config.toml
num_hidden_layers = 20
hidden_size = 160
n_experts = 24
experts_per_token = 1
d_expert = 192
d_shared_expert = 0
hidden_act = "swiglu"
moe_layers = [1, 2, 3, 4, 5, 6, 7, 8, 9, 10, 11, 12, 13, 14, 15, 16, 17, 18, 19]
router_score = "softmax"
normalize_top_k = false
routed_scale = 1.0
balance_loss = 0.00241
balance_bias = false
init_std_router = 0.00957
lr_router = 0.00077
vocab_size = 2031
norm = "rmsnorm"
norm_eps = 1e-05
tie_word_embeddings = false
optimizer = "soap_variant"
learning_rate = 0.0075
batch_tokens = 65536
max_seq_len = 1024
train_tokens = 304500000
max_steps = 4647
dataset = "wikipedia_en"
Below are experts of layer 5 (counted from 0) of a mixture-of-experts language model. Rows are named router (the router's row for the expert), gate (a neuron's input weights, with its number), up (a neuron's input weights, with its number) and show model dimensions 0-79. Each number is 128 + 32 x the weight over its row's rms, rounded and kept within 0 to 255. Numbers have three digits each.
After each expert's rows: a language model's description of what the expert responds to; "mostly gets" lists some tokens that are sent to it at least half of the time. This comes from a sample of Wikipedia text that the model never trained on.

# expert 5
router:139174166102094079151185127078108171133151147073129167179149105110138183109133192155132098145074161123141144178153160125054152112083159133156060063084126162117156086165191177093091174101152107084085148179182114127082088168148125177104108133
gate1:145117055189178143101123144157112136108122142107066108147104115141172167189145112079144104141138129165127131101081097128149130119068140074158135187166134145135153117064123151127115199186190078130109135205105121148152118104112175160110165145
up1:141134150163102132103158130179116128169133132168116121170082133156110173121093172129145157132058060127131083162133110112164146118099132130122131126132098094115100132163106152165136096162099096125165124163134119131116187124156066097179136077
gate2:145131151098158121071111115157110082135128132093115133148166149079140172160138117099174163107092186146121168116049147066130152113141093074148186125155083098169119166091134121141206158120118110168157133140081141156119149086169114123157096141
up2:151146115118119169132166096131144058119170081095106129109183144112121190097192151104159081126140170143113100103092106115133100146135046099156107104097175125131113099119099120156140216134103118153088144112124149115073149096177118198125151177
gate3:127085076050116173071082084112197123135114163126151131182074081149123131193136139149109101099111201090138101093090134155166171162128107184138147137100099125059146077150146155113108129076136139102128108126128078141104069140134101158150124124
up3:111110193118181124190141124180106144097145148129104146085120129146139100126089129125129090182079093073172140137091031153100154076189167152168112125102185113162127122089129149179126118112093133155133152159063165179080089097152115156151160135
gate4:143150102161103132112107083115089096133131138156119125153123121077119128138146153129120161126138157152125106131116106190076114133065082162063132158124184109128100127132064100107097132138125110083112132101156131054152112170091127157070152160
up4:086123114144120153108170155147093143115152188130092102076169145174127172179122157169197120096158105113097124147116129161096143206127121133074153167082153121124145070072155150119172142199062136035153155160065068168127122133123122110143096095
Hyphens and table bars. Hyphens, dashes, list bullets and leading table pipes in lists, tables and scores, such as runner-up, 0–0, "| Chart".
mostly gets: "-", "|", "+", "–", "−", " •"

# expert 1
router:163081119102146140144152151092178147079154137118176096155106119094090117115128100164192112147123101100120128163186125095145095115159133114174185133146113161170117112086092114148110099163142145127098133103136162182133051100070130169161110105
gate0:120138191088100121114109075071114108177133110210088192185157195139090138133110170126090137138101102135195126138138149100137087102134151089092110157167139123081166161133127132109109127085172064165146045149102179109133156152149126089161133086
up0:148099130139157171136114159140157137122070082081131093089080204173122124134146117102121095130100068100072091120125099125124131068080151118076139150196158152107108160168139097093053087163098117108133145153208128111130107189128101143166127131
gate1:090131093143128139102145167163211108131076119186101109140090125116140131121106142105150167124170127071141091116080094120100124148183127163118088127102155150153168071089079158076156132136157105139114118189176137197212081125150095142097158130
up1:101178100136183147115150174120066068146098153143126156102130159129101101159135124103033237138068176154161119100148147167081105112070158129155126107092133081118179132156150135151114130110127128154133136145074139144146195068138174123121165124
gate2:069100197112206139103127109120094136141144114081116156097141130138099103109105047117112187119117134084166061123107171157119133141120108209130112133156152122120145180112065079128128221142115149160198092155147158134189143106121172175133148158
up2:116140088144138124070102110150128129131088170162119182193105124102108166111117168122094110138184177064175104122108086147116147081119097140162112133139144128159134108147141175134088152100098099127139118146102146150196135129142119135108110139
gate3:109114134169130073145080219097144115122124135158145123098171130064152116104128158100132140152217106102103091111135124104127193151100094097160143109070114155103121122120122102126152139122121098079101178139123079206116110120131090146210114143
up3:129136134100121144165147088119169152143142111129167114111132106150080107079141207162052143167156105129121086170143116138146040137129141165151094097125198115110124140091132086146107161131133127054144106124071129098136150097142087073171143144
Mid-word syllable pieces. Inner syllable pieces of rare or foreign words and names, often after a capital, such as A-j-ax, intr-ig-uing, Fer-enc-város.
mostly gets: "rib", "ounc", "ig", "icip", " gen", "com"

# expert 15
router:112104162155147121182149157099098083135132134151141091113108119162114096150148089151096093112112083152069162121157166165064153161168099161128153122157142161177173194134123186114132149146156124113194125132136148079118130156142102171072155145
gate0:146112159143105089123128189074110140110124073122188187177115117123093111116131095123127119153123070061167194158142148123097087071175086096099066094124178119163149108134087096089120133135081205153121158138128129117130154160113120183171083143
up0:197103132137156127184218109098143094152179144052131191121077140080172152138110122138150170138052155153185119092100112060158171132134102142089080116100195147128105152132135134059152119116095166074118142102080135118200147196127094146125158167
gate1:098108089081126084127113137056108125130130128102184164141112146134203106172120152163141101095114164140148172109136095150166207151081121151188101064157172142167180083106073090133172173102124132144158104131133135128132058141088147087090091090
up1:116112188115112136175069126127119108147106134124083168098127131129114170117118107097163151084161137111094162167093106172148154203128116117138161126095164118099146132114128123103171121091170097113199138170132117124157120141165119152127089044
gate2:131132137159107106074120134127160114121082168107138159154147077134156158154116067142092130162101081119141117089136090131144057174177114141175151207156098146125106143116128154132109149139105082117147163124140083070121080185098086171115207099
up2:134123133141118120095166089143076065127112098222172144199125160140134175111143108145160168065099143080119134111141129114109057133133166185164165146173118137106142141122112119142133166199153112155146097153049114053191185122145093094124133124
gate3:156109117111150161159120109109128125100133107070095144147127143114128116133154132127061077159124146104135101100093094077158076093138077098175175081147066168085100160092069129106103132151105149118163133098129163108119088132028120149147119102
up3:060088215115108142112099164161127097125123172139136185147162124135131163100134120046123150163090138092148127089144104142134125098150187157153139143133113096119109119173141143156060117108126148099131115105183165133135119195175108102094162174
ra and vowel pieces. Word-internal pieces like ra, a, ia, na in foreign or compound words, such as aircraft, Abraham, Tipografia, Antonia, Gymnasium.
mostly gets: "ra", " city", "que", "ara", "na", " City"

# expert 4
router:124193151157127174182160143074099124133150118145150079171099180102103119171113096134126087121127147089125137152180186141077127111096110068170109058059163086092155085125115176083106102121170108135168088133126164110107112118158104130080129133
gate0:189183108109126157144168135113140143143197113132119141144111132176190101190062089160125104166115148111111170080088046105141118097221057147093119171144119164162125083147102120124138141140176156134145149125200165141105062138134162120155121150
up0:155187098121128140112121115080120083218209136124136104129127132200158105135139144141159146131124148084128139169128111100100087067188110146125129162124158128108113116111101097087137157142148132108182135159140130165162121097083147072157141139
gate1:089146127095088152143064086125097070117116148206154088166114188131168150123121074096159151109091132169129132120162132126137095136135114137171143107167125066140098102131107127107157158070162120106145016109147149108134114120140148157119059193
up1:129101164144121095069133166132169138079114140053136132049144114132154074126079122182072090160077171078125139174134147153101105158116143148145040159163119129094151162105116183093126137110109106169113182121167174158095122088102127134132175113
gate2:129131087171083130114168121131164110080132108172128145102090175063143070129180140130154137137134102121130117168097114138138212130114091194112149159101046097144116138066145203138160140092088133124163101122145203131133130160133108141154107126
up2:102124152177146167130112177185158166108136167134149109130132108146097164111132153101150153108121168148158151085151167130076059150120090148143083119127090087136137119104140120137079122109149125151100128141105121166087126113146163146121087156
gate3:113156128082070086139116099118169156169126170124120092154108177142089095083128139098146163134152129103161124183154114125114164156094145137123159116149080085108100188155144182094090143156125106136136092201136144098161131151072118121165132100
up3:137123141113176210199104189142097091086138135111103178146171112158147098136179164137114196188139127166163120093051185113160155114133089133171106166142138153116137103143138086176178176154100115175089176091158119126138096172175169132136170151
Mid-word r, periods. Sentence-ending periods and table pipes, plus a mid-word r in consonant clusters, such as Powert-r-ain, demonst-r-ated, and Tr, Dr, Pr.
mostly gets: "r", " Tr", " Dr", " Pr", "\".", "."

# expert 11
router:129116113132101162101171143214115059138072133142103162174083121164131116102111088108119190149144157110098129102129139114154157145110145088093128156088148170091059159094081178169117143126173144086077130125110167076183109072112132087168116141
gate1:112164150170153155126067133098154142112102176136102146174215145148137180096181143105124178107135115149079073121116141097202153177171142114139118115123110151118147136060211112087120132177159165086119127078065184166118164114102122127092096134
up1:116144124100152154145122110112153128160137090117101164144116190103110170134154143103078119121163083147148042115181118152133156134102104070110119139108118038127090139176099118155120131093137128081099118063134076140117150150113167059116130127
gate2:135132145125133080104125115157139097185077141133129172085181114095143176149112116100140209112136116121186111136190131129083145122070157118144091118149172126143150178101060105153136130119162145150113145155161177120100094115059063159118122121
up2:121180110139147115158171130130128165144136124140158163118092160140139138169207160165074166142173132109135169241095105115139150146090126123102156106112138144088151113173138152099144143100095185193132142120160125157091100129131162100192195142
gate3:128113143103110143068143084168173111172128174109147103080127125146120070108113117130123154200133172144124138104117108112172133133149121129119146051117136136109059108140085164139158215135135140125151090185120102124026149121070128129187112150
up3:114113083135101118090059116064131109099112119132119105072137093102150158163065146123160131107141139082146139111125113117164103153157087094102144130156222162097160190146131103101187132171191145138177115142210152123081103137146100124116159088
gate4:089187115110159121179146091161170100119066142139159118141070150136153128133119138197129121169124166105099109074165146125134147169109116181122084178117117204036131136120121182082117103170109125143070129108178134112121131153070117091142152108
up4:153137138095137144116115120134052172201155105110142116095118106170103081141114081124174161104163056142112136113173098113100194125084139150159133150146157154102114144160090140172144120164080127103128133114103127133154175100142174140142124149
Name-final letter pieces. Final letters or syllables closing proper names, places and foreign words, such as Suhl, Utah, photograph, Brough, Vernoff.
mostly gets: "ony", "ough", "ham", "ć", " York", "ball"

# expert 0
router:176114076179159097111119096138147160118097156136149197110197123176144168110114107129128174093109104187102150145073145148091077109091095209105178093141083130103117159142129124150111161124134164152139143122123104170169071108140117073094070145
gate1:094101170152105174089127051113106110107107109112121104046110118155125174126157142172095140103127195130155169088159138146171080162154144194127153130160141077167127153099092119114141141143119027175123115118146147080165117151113083128083095159
up1:148169100161136085124085169147147137112164166117082083133172138119147139156152087150137124195057108118171139114138095175159096117142177118103087120111125126149116142134098142080113129129131196149120176165125111111154150135178143149138033097
gate2:129151097118107165175106099173128154145120089153050163090132120129141095105142081109211121081133173152165148149195112108159105111150097065143161139171148105070177161154146087133090125135146140117068130100138113144110122076123069101130135198
up2:156117059115122179144132159152085069160117135138124084129127090070114139160096126109164146163147036100146036107178122131133112132124141101185144142172126113091122203136160143153122141126068140127184127055116127106122144124145097140133114163
gate3:159133048157115096110148160103133135148061098110159133181152103171141167103127116137169119073143135130090183162161106161160103124092100111163106119123145074188084228096129136140113128055100088084148103131109195181159138169083098106156138197
up3:153151136151146144188133173138110114180146134138157076137152099099152068120143155097129159111160040105188121118104146090213153137138088196099156131105127160087145125144141136176116144130151126104050160131154121121084133107105166138073102150
gate4:132119092117136155134168106083105165133114205126138115197096138079149135158154141101171102072166201114182114103167159158066108152109091116121096161127170228061114097109084105135084135172090091092163084097138141152130145034149167165115123103
up4:119164128070091104161132098124070142123123146104195062101120077110139144083103148100149166100163130101127097140083127196154114099111097097157114151093131142152133105123153146162112134161103116158128110100170104125180051174079157142169113091
Year/number first digits. Leading digits of numbers, chiefly the first digit of years after a date or dash, such as 1 in 1989, 2 in 2004.
mostly gets: "1", "2", "ل"

# expert 10
router:143122134085128091127145133061161110149160138112127131142153134065151171094127186124143143086113120159117098142144167172095127067112062082052140157143083119129174146149114128101118204115140128128213137152106135124103202187129168143127131118
gate0:154135089106142145076121167133097094115098072131192161091128158079097113158156105177092115127126122146159181167140084134093168085073100098111148176127087113169119105106121213168114146146188130126109118101152106118047129103137112140159088114
up0:104079141069159121117163150122140099107162074130121148140178103153116108162157154104130169165137137123113103193113104109076078140128128118125098088147114150085166121165100105192110116095115115115158107112072167143105180173138182127178073141
gate1:087118120112150153092134131127149110116164150123122126101123172181143138126134148098164102121160111151113101133170127099149100162121112106099089141126112078150123168117090098082132140198196125100099131119186163149155079163099193100119158110
up1:097198131140074157104142182091166115107101127086113122113144053136154117133170123152105100164157141148153156086064101124108116123089082135112170167196100077078135172131121166146100093113112108160073151184101106069134155109133130144156109157
gate2:116126125096161127112153145070146083129138153118190061188132067113144110129156108088112195118116138148140145107147122142153136095102142138153095149120094129107085153149120162090134172124065095165076164167107117121154144172158118119139182140
up2:109150140113155144161124155139117138107133083174154079127096143179125093161123112111140203155139090102113188099056151119117172143074101115157121148149131113098055122141122118143146089131120150097157124092111164122088196133102118159135165130
gate3:102132087132138071110147039136147134152108181127122139133153163098135139166134120154108110125096102154147077117116142101113164142114103108032095123142111139065137168106095108140172159017150076190095177162130161111105156156174169131131139106
up3:121165164092171096102134096135090136131132091145139106142110143134106126111078149087090064142098138152084192131082077138214181093120151138031105049186088185104131161136111163141188137148095162112085085129149130144147175124107136100101144160
Wiki headings, table markup. Heading markers such as == and ===, table pipes and |---| separators, and semicolons in list-like or tabular text.
mostly gets: "==", "===", " =", " ==", "====", " ==="

# expert 3
router:136077105152089130108131132149120164130115150180102104111125110201081161152141170108089084146198118120092120140100130152162150118180121111088154190152141141173096133111125069103126076120105126154204118126061071126188061103123142049169175147
gate0:160146154143178128091192139133099202145159179174127095138170120125107136137090110122157087050135202077188127160107137113108127141096112146118125149102094123141132153115124064140099091067098173145122131108131183082192167141123149167065158097
up0:090116139083083114158114127122073091114145076142088061129053117129130090129153132127157129171125096128127159129202140162160126128102088104127214159121058066075075159113090133076129154146121146147148067157108098141185086200102160135161131095
gate1:157048093159172136128134122152106176117151082099147108114063064045089116155082102117153132145110138201114057109122178122134109128076102129155117082089112147156126134161158149083170082100126144142148127144122129112151123171091150101117182144
up1:160135124167034100118143109089119114105155084136100119150085128116085111140113114164147158108122133106162130103124150129114131148126093094068111082095136157117180145084061190139184117124153068138140135148142107146146147083135111169173131163
gate2:166161110162117127118098137157135142098175135114151151083113151127134130072110118167154114125129149082139177078091135196082192161163137108187191186128138125107166145107073172096129117094138092137134175130119083151130113129096155185159175183
up2:102085072119159147127101140123123140119097091114120152132155120155133140157217115087103134121127106107103186131086101139093152115160092098168138103175092104181121087086149096124183153098110165146142107092158119096087116147148095095119005119
gate3:050075103133143083066131162101139155144100129222097105124081141137120175154102082129142132176137118080112112117142096147110104091128135160127149098192159075109134118100050098111078142105076112124165159155057101136138128173125174130144131122
up3:119074105138117063121112157121188132062139155097063119095120133136070164101122112114123115097129071161132134152114136108112159144137144114130222119132123125099095142087117034072150095120156155143091163134131125111165133152123164135151103163
Early word-stem pieces. Second pieces of longer words right after a first letter or syllable, such as stat-ist-ics, En-ter-tainment, S-port-ivo, P-ear-l.
mostly gets: "mp", "rench", "epend", "ocrat", "overn", "arm"

# expert 9
router:125146127110070128173191145178164110120159136116097184148122142115149168094092098142070159201088062130164064115231146160132120122101143173126113109163118047083086108157117146158151151119098140138167155153102106145101128091164080135073145133
gate0:114134133154107105122124087158139177156137064060186125156131093086106113095139097114155055121137109131114141135122092148164134131121142213163060137071100152117118173116143127148116081128089104132126130220168134151081143138126117105079069128
up0:203156136177047084081103151113147113148115079144127146108133111143152137114160112074132135190067131165140098126090141098160129101112162135113134081114086096090117176116133116155072117127135134060094157163115148062103166138064111144050119149
gate1:083183169131158066123132137120145113157143089134160131129149129133145132138090128137179129138141097151104106135098112142133124147163095064121107142179153067073159150101154099104119134099184136135120123172171137116093143148107195150086112120
up1:124185126172096141094132098151145151115115137155069122120120123108083126100165088123203107131087126122097134048167169125129161167132153142158147113171150100079165085122167124157178152086167091106143082171140181113117106142122142118104157099
gate2:125208130075152156096142095160217149129133141149149180109159146148173145098154144108050114173117151207162103097056077146165118106140103142123126132125064152100160139076132180102163139141120142119089112090086069111121125082102125122208167151
up2:147094132155100094179145075119134135123089101142160170163099112114146064170134154174126170131134139215135108119155107124179155095177099133121117159126107144164193133129178119138113118100186118116150134164167133080102126139162088128092120167
gate3:164098102142147124144095153125157115144101090143125149140124171160079192094156127105118098135107119143071108214181103164116059132083108125071156099135118116129065147121176166142113143172151078196150093112105116122105083107089138083202161099
up3:091184126149131118143162099079172188098175147142180145051179131095163093122097089126141150038113136135159158055056136111146137129131109086140084086129097148147115156114099051172107080105143158127140093105179133092144159128137114109136137131
Digits and number words. Digits inside numbers, dates and table figures, especially zeros as in 100,000 or 1950, plus words like two, three, several.
mostly gets: "0", " follow", " two", " three"

# expert 20
router:055107133126102147099087148115120127157151146157094140153116135123103089185163131148117161052148157097132146109078085152177124136162175117105121158124070137138120129066054088151122158121141125130056128143153109185138146183046173129129138124
gate4:145165099094177110161166136147157123145109192125164118133115163097082089189090101149108092099156143077157125141150129133138108221119123105146137109102156115084151182100166108137096065165122148057053092152097105130080132114146136149168127080
up4:124087110108142190118126097110133131140117130096109156068135154140186075132115071136122120132161106121135189149085133085107130092151098165063138103142102086157134131116091105093105065146052132134136086198112192100124176108122091194110133104
gate5:166113133091097120141136089162129144086144075063120176177120062095129139115146142102122137218203125168088087174162123095181132146157166118161164158145111142109072090063144122139085106091066133104144186154079160157151111107141113085188145113
up5:119079135091108150123130134147130076134126102150089144156143141123166159112165176144113124125102172157118215142223171157162090122162116143131189132121082115074149128105057109100046082114157168151141104087129107103169114098154127079168080097
gate6:166091100141158071077142124115160200117125113085122155141112164098211100132116131116126086106110087155102108107116090124132138141177197110182135143147131073069098182128088165147171132148217173145070096137160133150188144159113174139116162100
up6:199120125156158094131085154082116186135148143129120108095098124154200209158108082144151164125095124116129177135094048104197092150190142134112102111183162148131153175157143166137159185111138131131103116156069140165137165143113167088149103127
gate7:156049164127144179063163101115129099058166169143113090123169146165115128116137133117148111075087099169195131085145106118122120064149147122109153087123124084077102127100103170068080112183102131119105183173105110124136114063104114138133122078
up7:157094107120094189149128097138124085063167188139069127076116153145083095139100127102143136099146105135160141134055093131165131074155097070104070103082176100125139143074076169152117164129137136162103138152070161135195082137143136139159141159
d, b, z word pieces. Word pieces with d, b, z or if right after a capital's first letter in names, such as Hindi, Robinson, Rodger, Bodnod.
mostly gets: "ond", "ind", "eb", "d", "od", "oung"

# expert 12
router:113093130105140161120119122119123186152115087110178108197151192172136077109185163093100064162170177128103083135128093128104153174156106172109117183140171073068126196180136106146118159104082111157110153154106159076108115166093154136084127154
gate4:107205157118191153094115111201157129175104117137118159134145155135116131109147198059114109146129146161098125123135147168146043112072159119137155123131125146167099118161154127153180135147111204136146146114166117101157091155102128170143096119
up4:141109125109165196100116127165113175180084137114180179095127116080132121173099149062140169131139122158146110125096128137174167092124062100144135112118117138107125162142155179144155146189094161114141133151184153095197085083191151100102141154
gate5:124149115120141126126187192158116162106145159152134090089105123112148131167177095105136131125146078133082174082135179171123150114134079143161158158169138183155174108144125074102120134133116124130146139175079176170202098188130171106113109142
up5:031166138143149129115123134128178121068146098186142121201115117174172080179064081128123133152161136102154096180148119155090086129194136097126074115121078129113151138149132109122098162154118149137141186149114161077161111098131151134139138100
gate6:173157084186122140080128089082112190133096105075192113106143140187170139152146120106118124123132173126111128081126135114186159138151138206069148115183164083146110195095113113150092143206183144149154131123128142077147089201161115166173140087
up6:146195202186083075084148078089111192179119144152153148189090091129172110175073128116170068126088156134144156160132161180092142137151145145118114170133122118102107133162128188147157117142096134073110090069182126077120094158153142144189062134
gate7:188118139083201139097116101120121096157079145162085128119148168149095121144045107086107173111214163070095123110148072142113120110144167141164115133172086136144091088152120067150117128102154144153169078099152139104082156128151124186091123117
up7:129121101147180107158092123117100094133158055214131095111116171151085046037109158072129137120115133086066121152123094137150172124139135160153148122121129179112124121126108136150172130197092192134156134191093146160088123102179137136117109097
Consonant-cluster word middles. Word-internal pieces ending in t-clusters, such as duct, ject, act, ent, ist, often followed by endings like ion, ed, ure.
mostly gets: "pt", "ict", "lect", "ect", "act", "ject"

# expert 13
router:118182155130170124137139151113090102143077133096123119091100123164128138113093141133125123225090113128126103164193156132111146093103104135080082139146173134151155099183138152163095127102131145100149128073124115142112146106187072132168081137
gate4:151118095090195117144093101080149149161091164179169159109109130106118072159136074095153109176118121137096146114083121102127146164097186112135137090146136146143130155106157189138090106162127127133132137096065090130119100133085157168139209154
up4:151163101125151139135080145141168130140096176120139122125133133101109135060119171127139096120168183101145112108097200052102213151056156091111172119140185147143141163094135213091086140115180167130106096108100088144126125157084138142111188125
gate5:151056103133130132189092158055142127086138161196106159150164145170188091136134175131118137199113126150130119065070066155159140204129135074100146182139089134162145118189158123092123111115139175219168140131186131174103151166150127151124128159
up5:093131131159135099156117170106089177088107154153101161099102124124149142091120143089058141111152132089123154170145135084162115106110091137157169173168102150143145135081090105142144090098173166164129093133134047142080124120148175153117119149
gate6:114155093162123102152072088150123131179114109085195148150115069109155025135102129169175109144111137161183137141118134153057139107123167157113138113105158161098103128113111076161128187164103178125148102149172138133155075147138100114195115130
up6:149134182180129171099169149188105147118114155146145237122143097122141132152144182114155055085130089122097106102106130109124136162176174124105100105143145149116149162107128181154099100073152128151154203075174108139165155095129168155115154120
gate7:142128187110126172122156086110147129125077146109121156145147140201167104177086109197142132153091114109140040122149126156124146143224096168092128132173161136138112174155144133082120124168054110108155123140115106101144128098048136148109079105
up7:111162150149132163109181156150051139060092154154167062176158085109171130176131150161140154084132125100157149088103112151107064089122155091099135138121140138124101168175129090105124140136077155104095148124193136096147140056130136154080140104
Closing parentheses, table separators. Closing parentheses after abbreviations or names, plus pipes, commas and colons ending cells or list entries, e.g. (VMRO-DPMNE), (NH).
mostly gets: ")", "),", "arly", ");", " United", "):"

# expert 2
router:185127112120151114102074128106155089097177119127122112115097083056112137133110095109115123137097133162210106142118102153146133211136066123116105077088089127171117147184165137106175112177144092173105133119131150187130131166135141150154115133
gate4:141148149092112122087131145147170159149130119135133075138156147079156098136029101057130134118153079135161138143120117115110132127109119086141109107162079109107162126184154082123212161154116080171150114124091171161099113113110117156122160118
up4:181090207073116086084140152154184130205165162116137129141139121108089143113144156070132121145146134166147130156158088060072180096084145122176140114111181160087115104113162152122128156157145113147133124171104098119156065132083165116111132144
gate5:160181022129123098073145150131143171150120103132120126118155069102118142135089118184101107098100149143162127073158146130126165148108143143149156164110182153165152125121141144151227201113195100206114150094102130108155117151156157185155143137
up5:140123142110123117114145160085066148142159089126151166147147092160116132059137130129112131133146192066158084157204126154115161090130140159070113090096127127114076160117146151139127136089067089157153178118090112127141101136120122156140095128
gate6:138109153172184139141147072145118119189120159116130096150208107069061128102153126154167075114153107127157163121107095163203182138161131143095083173113120100153159136100122139165164077164118153195098124120120132097181177163172071169085132164
up6:152166194128099138145109122140142128125096226129122138042144084123230089164162138193140128090102103137148134127149157067137143134134101136175112084085094161139135172143072145140103194126126113157097080171130129159119079185174094099192141173
gate7:128128151133164071191137161115157140164141101112143117159091121111098125120109077097131104103135115119185066137109127088084155096128114102063110102152137171129174127092135106077132178160101145169179060118174099118100158107069119148176126157
up7:166121132137143105161134104128140135194089141111084112138050121092045109168123121170151136126090151116183138117094109098146135091151116180128118115085159130157198172061112139112162166110115143140096124182136073108186118126138095165137119090
Capitalized word starts. First capital letter or piece of a proper-name word, often after National, Supreme or a first name, such as O in Olympic, C in Court.
mostly gets: "S", " O", "O", "A", "C", " C"

# expert 8
router:178157149120145090089111134042107106175109091144108158127098063161108117186133085149113115090125104131129151141169141137104157099131150139164085091152125122143123087079118141119134115152142172121152112140130065131115086154110069141069126162
gate0:072127076132143142128095047077151096102155108126107117144172189111163084148177122074118155145168154087187113119083157167150119123160142135163199105165169104103122153069143089171110129122145104105122200172140078114100145166150148124084124107
up0:086179166071101133106125122153194142182183162082109197090108140065108123120088106095143161122136113063163120073102175177109106095148107158159133087109142129146105117087140133112130148093100188142118116074127121141143148184125126097070121125
gate1:177114122150115158100107127065174058138087135067111129116130129142125130133167113136121132176156161115075138106170082112154087146143071191138101118157092084154140111141100149130090104197179088139115115139111157174099153108020111121155145079
up1:163152134168120134163067125171083138106157124095146139118183118071149098120108135135161118157135136196108092134033071175131153106078161079153135118102073158130106092158103093187132142107103195150124057169125113097123119095172084098115128154
gate2:122115111126112124073152078160113134104092158119152139129124137106114097151113100106144103144099095128064126140101131093169205082137171089078162092120087157139087159161108096095086106118188115127124175134165119098092159161062188165105076087
up2:145144092099034106126119144157104153064175102170161158134085123103113135133154101140152063131121105119128135141112102126175131147167120142079143118099139179219122136170150147161160115197122106120148099080174132176170112125150121152111135144
gate3:162118133142151183114119125089176142164108081158182098140096130134131024139170140174114124169107153113145127173104056116169100112120063173139137147141036131139053113155117175136094122083092138155102108095110110081108142179072071118148149215
up3:110113144112120055160150156126148110177180159118079141088142143173133129145127099120172156117159116139081087086092114131159144195106175145125144139160136146133125116162146123117161156082153157141119135084152110131120135131116125095126115127
Final vowels in names. Word-final vowel pieces, mostly i or o, ending foreign names, especially Japanese and Italian, such as Kurihashi, Sassari, Waterloo.
mostly gets: "i", "ae", "ai", " Japan", "',", "o"

# expert 19
router:172185138070171076115137147151099110147173163157124145145166155122137107146147131097158167145085126132108138127117149130123149107151133113138158115142098147175178108135112154116156164136117118101123092107149148153105196053153141156117126138
gate4:103162158092205141110148094152093154112126132136130132091150113138186179132125150113116133128091154109086136113074077081134198135088092116139106127092139113136065082089098084087146132136116114106127139158096081105153130111150128114130086111
up4:110126096144089124157124144146103108154191152192141146128087069107142170132163111114119139101177177108090156125158081183078084190125135080064124101130136058135135179097053125092111150100158128114130083084138100123121074073147142099103117086
gate5:147104143079089138178136201149117119150105150110147203086191105120099163118119108139197110132139159110104131147109100078158116143034154118104140129133215109141139128090056095128098181157142169137116111147116099083104149086120130101125161141
up5:174087130126120142114138121092157110161178177071177158135089102095126160156136107127135154138174120156149115147166078116130158138125103154120111092174141151140144139201189134081190150080100058184100088133142121124140102135146120178115130171
gate6:137115155122129066176124090144195117125136115116154140119137166095123111068112093126103141101147188200101168159155048171119091038122130132160127132114116129112155153123195103112121127153146106111156089179178111120108078088104125152163084114
up6:132147094180127121142168116130116104165183139139098184123147115096110128087093119148095078113101104110158108098118169130093083226132093204123101159147095149105128165107127127185113135151152109131069165119130055145180134107123134119108073150
gate7:126125124188110151146123129143134127172131118124126126145081138098107107180107091153168078145159144119131133082132164099077116152164101093162146131076097196096150133148152143097083113159066154099156197183135167128146211109084191134160190141
up7:133177146044090108082129164091150204119171106117089155145146200131144192095147089142108158170085142108108113075069139148119115121102104154142133155096214154124162154109077180117162139129124147100119122138071128108138072127129135147146152096
g and m onsets. Pieces starting with g or m, plus word-initial s, m, G: forgotten, relegation, Calgary, GF, send.
mostly gets: "g", "eg", " g", " m", " ag", "ug"

# expert 23
router:140150128152090055170166149120146176143124170147175126101155063162120118137138086111158110156103089096104074151091164109077093090147086094151124158134102138119178116173142118137125047106168171118112161167148096109131178189188125120113147115
gate0:153099104146106144123134157155057104161154141104126123116139207150069153162129145121106166190134146143126119152124103093107093142139121109146118104143124137140148167100095126080186123111121094154154108160116095114167133097168149088159153056
up0:138119123117144118083072093102126100123203154060124120122118118151158177168144177159133129126187077104138153164123140099117176105093094113132081053124162116172099151058148141043217126105139137088150164164117126114073145158117137064051108126
gate1:127089155173129130142087068136137164106130141099134115185097112157103160134151136109118135147146163172115091138094141081144190066143124083122113086071132136088114109063157140103171139158152095084121175092141145088175118106092137169204165032
up1:120104160139144142151129049104179121099156086093178129133093086065113148134121096150113142131071150141187113120157121105123180091145060162145152169111134176099113153135067137145154117118074112080101163089155074135185127179142151153141137096
gate2:118127116105151145133146167072144131087044172153135138132129150186109150067126148091105184087129130104184107133142102111080108112074170123087153148165139107091138077091093132131037095159134146171106150135113131188178163118088133165175153111
up2:109113137150144192183157128108092137131172071108120123112102148134042146092117123135089147096145109119177177116129146107115090122144078125133071170123111126136111099163137132069115108120108182149117147124179088140135140122094159156125074089
gate3:079141111143130138104084177118110163174134150112121112187157081179097196161158130123105159077126190153106156117042105138179077144192137113140110110140119165144141150125111151176157148188107086105142100176095113074149148168120133129134142113
up3:130100123129072139127121102134111115219199122162092103123151178094093081162136176150094093115187105111075194118160157146127097151147120148183139147137161193136115083142124108200149115139105157148179011086144147194151122096127152148109176134
Space before numbers. Standalone space tokens, mostly before numbers in tables, score lists and ISBNs, after pipes, semicolons or colons.
mostly gets: " ", " They", "  ", "--"